Below are experts of layer 9 (counted from 0) of a mixture-of-experts language model. Rows are named router (the router's row for the expert), gate (a neuron's input weights, with its number), up (a neuron's input weights, with its number) and show model dimensions 0-255. Each number is 50 + 15 x the weight over its row's rms, rounded and kept within 0 to 99.
Before each expert's rows: a language model's description of what the expert responds to. This comes from a sample of Wikipedia text that the model never trained on.

# expert 9
Description: Letters and word pieces in song, album, TV and award titles, chart tables and acronyms, such as NME, R&B, Best Narrative Feature.
router:28 57 50 41 51 38 66 51 65 29 38 33 39 53 65 44 29 39 46 71 33 52 25 49 62 61 49 30 45 43 43 23 42 48 54 46 84 22 48 42 66 17 40 65 94 34 35 30 55 52 38 57 31 75 50 65 21 42 45 44 09 59 53 73 52 53 53 59 35 48 29 46 63 49 72 45 54 32 49 71 39 65 41 49 66 42 54 56 42 40 53 69 67 41 63 68 81 47 51 60 63 47 41 30 54 45 50 46 47 43 42 43 67 66 50 74 58 57 36 49 42 66 52 50 63 28 56 61 61 61 37 58 37 47 62 22 60 40 41 47 29 51 53 41 56 35 65 29 47 44 84 47 71 50 52 53 19 61 51 59 42 50 33 52 50 53 38 62 38 56 41 85 52 48 40 77 46 27 42 36 51 60 63 67 68 65 39 31 57 37 56 65 76 53 68 42 52 25 72 27 52 22 63 29 31 44 30 46 36 72 56 67 65 67 52 33 67 67 51 50 29 51 43 54 32 46 59 42 66 71 61 15 31 63 66 68 21 16 32 27 24 46 82 50 38 71 56 45 46 83 57 76 69 46 32 48
gate8:17 38 67 58 36 54 82 49 44 17 85 32 19 51 46 80 24 64 21 36 47 59 44 32 61 35 56 80 17 60 46 38 71 36 42 18 58 23 66 52 48 85 62 60 56 24 73 37 65 58 44 53 59 48 58 86 58 64 65 51 29 53 44 53 63 59 53 45 49 45 40 60 72 73 42 50 61 42 65 52 49 20 43 47 47 30 66 17 61 36 10 57 51 48 55 51 41 50 71 59 52 48 51 49 45 31 71 34 51 36 69 58 45 41 70 31 41 23 49 41 38 45 56 43 39 60 29 50 62 53 69 40 53 43 45 50 57 46 54 45 71 61 31 54 58 50 36 83 48 41 41 44 44 59 74 53 34 34 38 61 43 27 41 40 60 51 49 52 39 63 48 52 80 49 54 45 49 53 51 50 44 38 20 60 88 75 28 76 62 82 34 57 59 38 47 49 48 48 67 43 49 34 36 48 54 26 37 60 49 48 33 49 44 57 54 30 72 44 43 51 54 26 21 29 60 73 44 63 58 29 58 53 49 59 51 39 68 64 61 50 42 84 32 56 63 42 88 48 51 70 38 49 71 63 68 36
up8:64 52 35 58 63 21 54 59 22 22 39 70 58 32 48 60 45 56 52 58 27 33 47 67 48 47 58 48 57 43 71 86 65 50 29 48 55 52 58 59 11 63 80 47 50 48 67 86 56 42 59 80 48 50 43 48 41 53 69 80 53 65 64 56 60 34 45 39 41 67 57 38 76 63 35 41 42 48 61 18 55 68 38 50 65 59 44 40 24 41 57 50 57 56 53 45 35 38 46 38 31 47 60 56 40 84 64 77 55 59 35 34 80 40 62 36 48 42 13 29 37 52 65 58 47 75 42 65 27 44 50 31 80 41 48 62 55 56 88 51 54 53 27 57 34 63 46 64 33 46 35 69 47 72 41 67 40 30 48 38 56 78 35 47 42 46 65 73 59 73 42 36 53 45 44 52 65 58 72 57 27 59 51 52 77 57 50 33 32 51 18 48 60 57 87 46 50 85 51 48 67 55 47 46 56 29 61 34 46 49 58 39 64 44 37 67 37 63 39 56 36 58 25 72 43 35 63 51 53 43 85 30 51 66 18 75 61 64 44 59 73 42 66 78 53 58 70 45 52 47 58 30 44 67 49 27

# expert 5
Description: Line breaks before section headings, table rows or new paragraphs, plus heading words like History, Personal, See also, Genus, Species, and opening quotes.
router:45 68 50 46 90 54 32 34 61 47 56 73 53 40 68 27 52 39 31 48 45 58 66 40 46 64 69 42 74 24 68 49 69 45 33 44 42 36 69 50 32 59 43 50 50 47 35 48 43 37 55 61 48 55 96 57 15 60 39 32 29 30 66 43 46 48 40 56 71 38 30 41 44 48 70 66 65 46 48 47 55 66 25 68 46 48 41 69 40 31 28 70 42 71 39 34 55 58 60 72 51 78 56 55 52 30 45 63 47 43 43 44 69 68 48 32 39 54 52 24 15 51 45 73 43 00 35 72 42 48 21 59 58 39 64 68 42 54 32 49 27 21 43 59 34 53 52 42 29 47 68 70 56 66 39 37 35 69 32 57 37 52 35 64 45 68 50 52 63 48 51 59 58 89 33 60 58 44 59 47 50 63 47 54 49 58 57 71 80 73 55 62 49 48 55 69 60 35 58 37 32 38 69 28 57 28 48 74 54 49 48 58 55 55 30 46 61 84 51 50 43 63 63 32 40 69 44 31 28 19 57 36 46 35 46 98 53 29 25 47 51 40 64 67 48 68 39 52 69 51 81 35 44 66 42 54
gate1:56 37 65 57 64 52 66 57 60 18 22 78 54 62 43 70 60 62 47 59 45 43 51 57 68 72 58 37 54 49 25 58 75 20 40 42 57 26 65 57 45 54 53 46 45 55 57 44 53 35 46 62 52 54 38 50 33 49 62 64 63 79 54 56 61 51 54 36 70 49 51 51 77 77 52 39 34 41 46 49 73 78 55 72 45 62 30 62 23 69 65 61 68 68 43 75 50 78 36 66 51 49 68 42 64 49 42 41 29 59 44 74 61 32 46 58 45 67 56 54 58 50 69 25 66 68 45 63 54 49 68 40 46 59 78 57 28 81 39 46 47 47 54 43 46 40 53 32 29 64 37 81 68 43 37 48 56 35 61 59 70 46 38 42 49 63 56 34 78 52 45 41 34 58 08 61 74 67 43 56 65 54 55 62 35 37 55 34 62 41 40 41 51 47 70 24 28 30 73 55 51 41 47 55 35 43 71 46 49 24 71 54 48 40 22 95 54 71 58 59 50 78 64 70 69 23 33 45 70 40 74 28 22 31 41 71 26 39 33 32 56 51 28 39 33 77 38 71 54 45 72 60 30 52 33 25
up1:58 58 66 72 57 60 32 52 68 55 25 17 61 51 49 56 66 48 52 54 60 36 43 42 43 31 45 58 45 33 57 39 55 45 53 43 57 42 56 38 42 58 52 64 35 42 65 42 87 87 48 68 68 35 31 66 59 64 56 77 47 52 12 63 60 50 34 75 47 81 26 22 53 44 69 20 55 57 39 61 44 50 56 53 26 79 55 46 55 50 32 36 71 65 59 36 66 53 51 77 32 50 45 50 72 38 72 47 49 59 40 68 46 53 45 69 81 77 38 59 72 41 54 43 67 65 71 59 42 45 50 29 66 68 57 69 45 68 29 78 42 42 43 37 25 41 52 20 61 61 55 64 35 41 48 40 70 39 42 35 50 45 40 68 41 32 77 39 43 61 33 49 50 31 43 47 53 68 36 44 71 32 52 76 52 34 47 68 41 58 48 60 27 53 56 55 65 67 60 38 53 47 72 05 68 52 74 70 56 58 53 43 51 74 18 18 34 78 39 47 67 74 56 68 54 41 55 60 69 31 53 29 24 61 60 43 33 43 41 38 35 54 24 53 34 80 49 59 71 63 32 62 40 67 39 42

# expert 14
Description: Digits after the first in decimals, coordinates, percentages, populations and vote counts, plus %, °, km, million, households.
router:75 45 64 37 38 43 35 26 56 36 41 26 27 63 60 18 43 53 32 49 14 60 47 53 36 58 46 56 51 27 55 31 72 71 45 53 38 48 27 52 46 62 44 52 44 47 36 43 75 68 35 57 36 40 32 42 56 86 67 45 34 39 65 51 46 80 83 38 63 37 27 25 60 50 81 56 25 31 44 34 27 43 53 88 52 61 39 53 65 41 45 54 73 47 76 86 43 57 48 29 33 24 27 30 44 25 49 65 61 49 67 56 50 71 36 61 35 55 63 55 86 47 31 67 35 29 45 66 48 12 51 77 15 59 73 36 63 35 58 48 19 34 49 49 31 37 48 53 48 47 46 44 45 50 59 62 63 79 45 44 42 49 78 45 46 63 78 57 36 32 50 39 35 60 65 46 52 36 44 47 49 46 53 71 58 78 72 49 35 50 46 40 78 31 45 81 51 58 66 78 63 52 49 53 68 37 63 63 49 39 56 44 52 52 51 54 35 70 57 47 31 49 53 37 42 73 60 34 43 56 74 53 66 65 36 56 23 43 60 56 41 54 57 49 24 45 49 49 32 39 70 69 62 44 55 46
gate1:58 45 26 59 51 44 37 32 46 51 80 27 29 31 58 29 56 71 53 34 46 55 54 46 49 41 37 59 54 31 29 63 50 50 44 49 45 75 35 69 37 62 36 58 36 47 40 45 56 60 48 50 61 43 47 63 71 22 52 52 38 38 41 35 59 46 68 59 33 50 50 48 13 32 40 70 54 38 53 25 55 65 58 45 63 58 39 75 48 50 21 75 60 65 41 31 54 56 36 40 64 46 53 45 38 46 41 31 59 44 54 41 30 59 65 56 35 67 78 70 60 67 39 65 50 40 35 51 58 47 75 56 47 36 32 72 62 35 51 66 44 76 53 44 35 53 49 80 43 40 49 30 69 39 80 24 49 55 59 46 28 20 64 66 80 89 49 53 96 20 63 54 68 55 32 45 52 22 45 43 19 50 28 64 77 45 56 67 37 31 61 36 50 84 52 58 36 41 46 51 42 66 28 37 35 48 56 34 62 33 35 47 46 65 76 59 73 62 22 29 60 73 47 46 41 47 67 92 74 40 69 63 18 62 39 55 53 38 28 42 50 51 65 63 27 36 31 73 48 44 38 52 43 49 64 39
up1:53 07 55 43 39 47 38 29 44 43 70 32 62 18 51 37 68 52 68 70 34 92 75 49 51 31 39 51 64 49 27 83 45 55 41 59 48 52 66 60 30 57 11 57 46 38 50 49 29 52 55 66 62 61 36 60 76 25 58 65 68 23 41 29 62 49 57 55 53 49 60 31 42 27 42 59 57 59 64 40 56 47 49 46 39 61 39 41 56 51 09 61 34 72 39 13 34 65 58 56 31 65 58 44 39 21 43 40 64 37 61 50 74 32 66 51 36 54 70 64 51 43 13 33 47 36 24 58 58 61 76 61 40 52 44 52 53 61 55 70 57 62 57 49 41 56 27 81 42 34 35 22 58 30 77 30 46 54 71 43 56 34 51 46 52 68 60 70 76 57 56 34 73 70 47 49 45 32 56 27 27 65 44 63 56 58 61 53 59 26 64 36 64 69 57 66 33 58 46 24 24 61 42 41 57 51 59 31 71 30 33 38 39 53 55 37 62 71 48 60 45 74 45 53 31 72 64 61 60 31 51 46 40 70 33 54 59 45 22 41 37 65 57 57 56 39 35 64 43 16 54 39 32 56 65 41

# expert 2
Description: Single digits at the start or inside years, dates and row numbers, such as the 2 in 2020, 1786, or November 22.
router:30 60 49 65 99 66 43 67 32 52 05 45 30 37 67 24 47 60 45 55 36 47 49 55 59 47 59 68 38 48 42 31 44 28 35 55 85 04 80 52 54 49 47 53 74 47 34 31 63 27 70 59 53 40 86 35 44 31 46 46 14 67 62 61 43 42 64 43 58 55 44 62 49 21 40 20 56 50 42 48 71 58 63 51 61 63 46 82 63 51 46 56 37 48 50 60 54 62 38 58 34 71 33 20 43 63 55 52 32 36 35 53 52 50 64 30 37 42 49 62 48 76 59 43 64 48 47 48 63 58 57 67 85 42 64 52 52 62 45 49 43 66 51 23 28 33 43 39 62 48 32 75 64 89 45 53 56 40 55 72 30 36 60 47 54 42 33 78 44 57 37 43 79 66 55 63 32 60 53 62 34 41 49 68 31 35 57 74 77 57 70 63 57 41 27 45 53 48 21 29 57 70 51 66 50 47 65 39 63 59 39 37 17 70 22 46 60 37 43 61 44 42 32 34 44 81 36 62 37 41 52 55 71 37 57 41 48 50 27 56 51 56 48 51 45 53 41 60 68 55 57 57 37 80 65 56
gate1:66 54 63 63 75 54 28 63 42 36 40 29 44 46 16 32 69 47 39 27 67 56 74 66 79 61 55 44 48 32 34 69 60 33 55 54 48 68 55 80 28 43 76 36 31 43 60 37 44 82 57 47 74 45 35 35 35 52 62 45 55 43 42 37 67 35 71 49 55 43 69 61 28 27 58 45 75 82 59 72 35 40 52 53 69 57 56 55 69 45 39 34 30 35 41 63 46 51 55 63 54 37 51 42 43 59 46 73 38 53 94 28 74 53 33 86 74 50 29 51 54 55 30 62 27 67 50 52 55 54 54 52 39 77 43 43 37 67 43 49 28 29 66 66 50 22 65 57 68 57 69 69 28 55 57 71 50 31 31 61 57 61 44 39 44 32 46 62 91 51 34 77 57 36 61 54 38 64 51 41 28 59 40 62 49 34 41 55 55 40 49 59 36 46 38 47 41 52 34 54 45 54 49 61 43 35 61 79 28 70 40 32 74 52 46 47 61 41 63 33 56 30 52 58 34 50 48 39 37 68 50 51 92 47 72 76 40 34 34 69 42 39 59 50 77 70 64 52 70 38 28 36 50 57 88 58
up1:44 50 44 43 43 66 50 26 49 18 51 31 40 54 66 40 47 57 36 39 49 70 40 64 59 65 56 61 40 48 34 52 44 43 58 43 56 52 68 68 67 59 81 24 40 69 78 63 17 61 47 62 46 49 44 38 47 43 39 62 51 49 51 41 34 59 57 35 39 43 36 65 59 75 51 22 50 72 75 45 48 72 63 37 78 62 43 56 47 42 54 80 48 60 65 46 65 50 11 44 31 51 45 46 72 68 59 74 35 31 61 48 43 37 25 52 55 40 65 59 53 61 29 60 48 48 56 24 50 68 20 37 45 58 38 39 51 46 35 32 45 24 61 25 50 71 55 49 83 58 23 74 33 63 56 66 39 68 57 60 29 48 42 44 53 55 34 52 58 60 51 31 65 38 42 61 37 54 40 61 26 71 32 51 36 17 33 67 47 40 33 58 55 58 44 59 60 30 69 67 26 23 67 68 43 68 38 46 35 83 57 46 62 26 00 47 66 25 61 26 53 42 40 80 47 59 42 45 49 22 42 37 72 59 59 58 61 45 03 40 44 38 55 44 65 56 50 34 65 38 20 71 63 51 40 37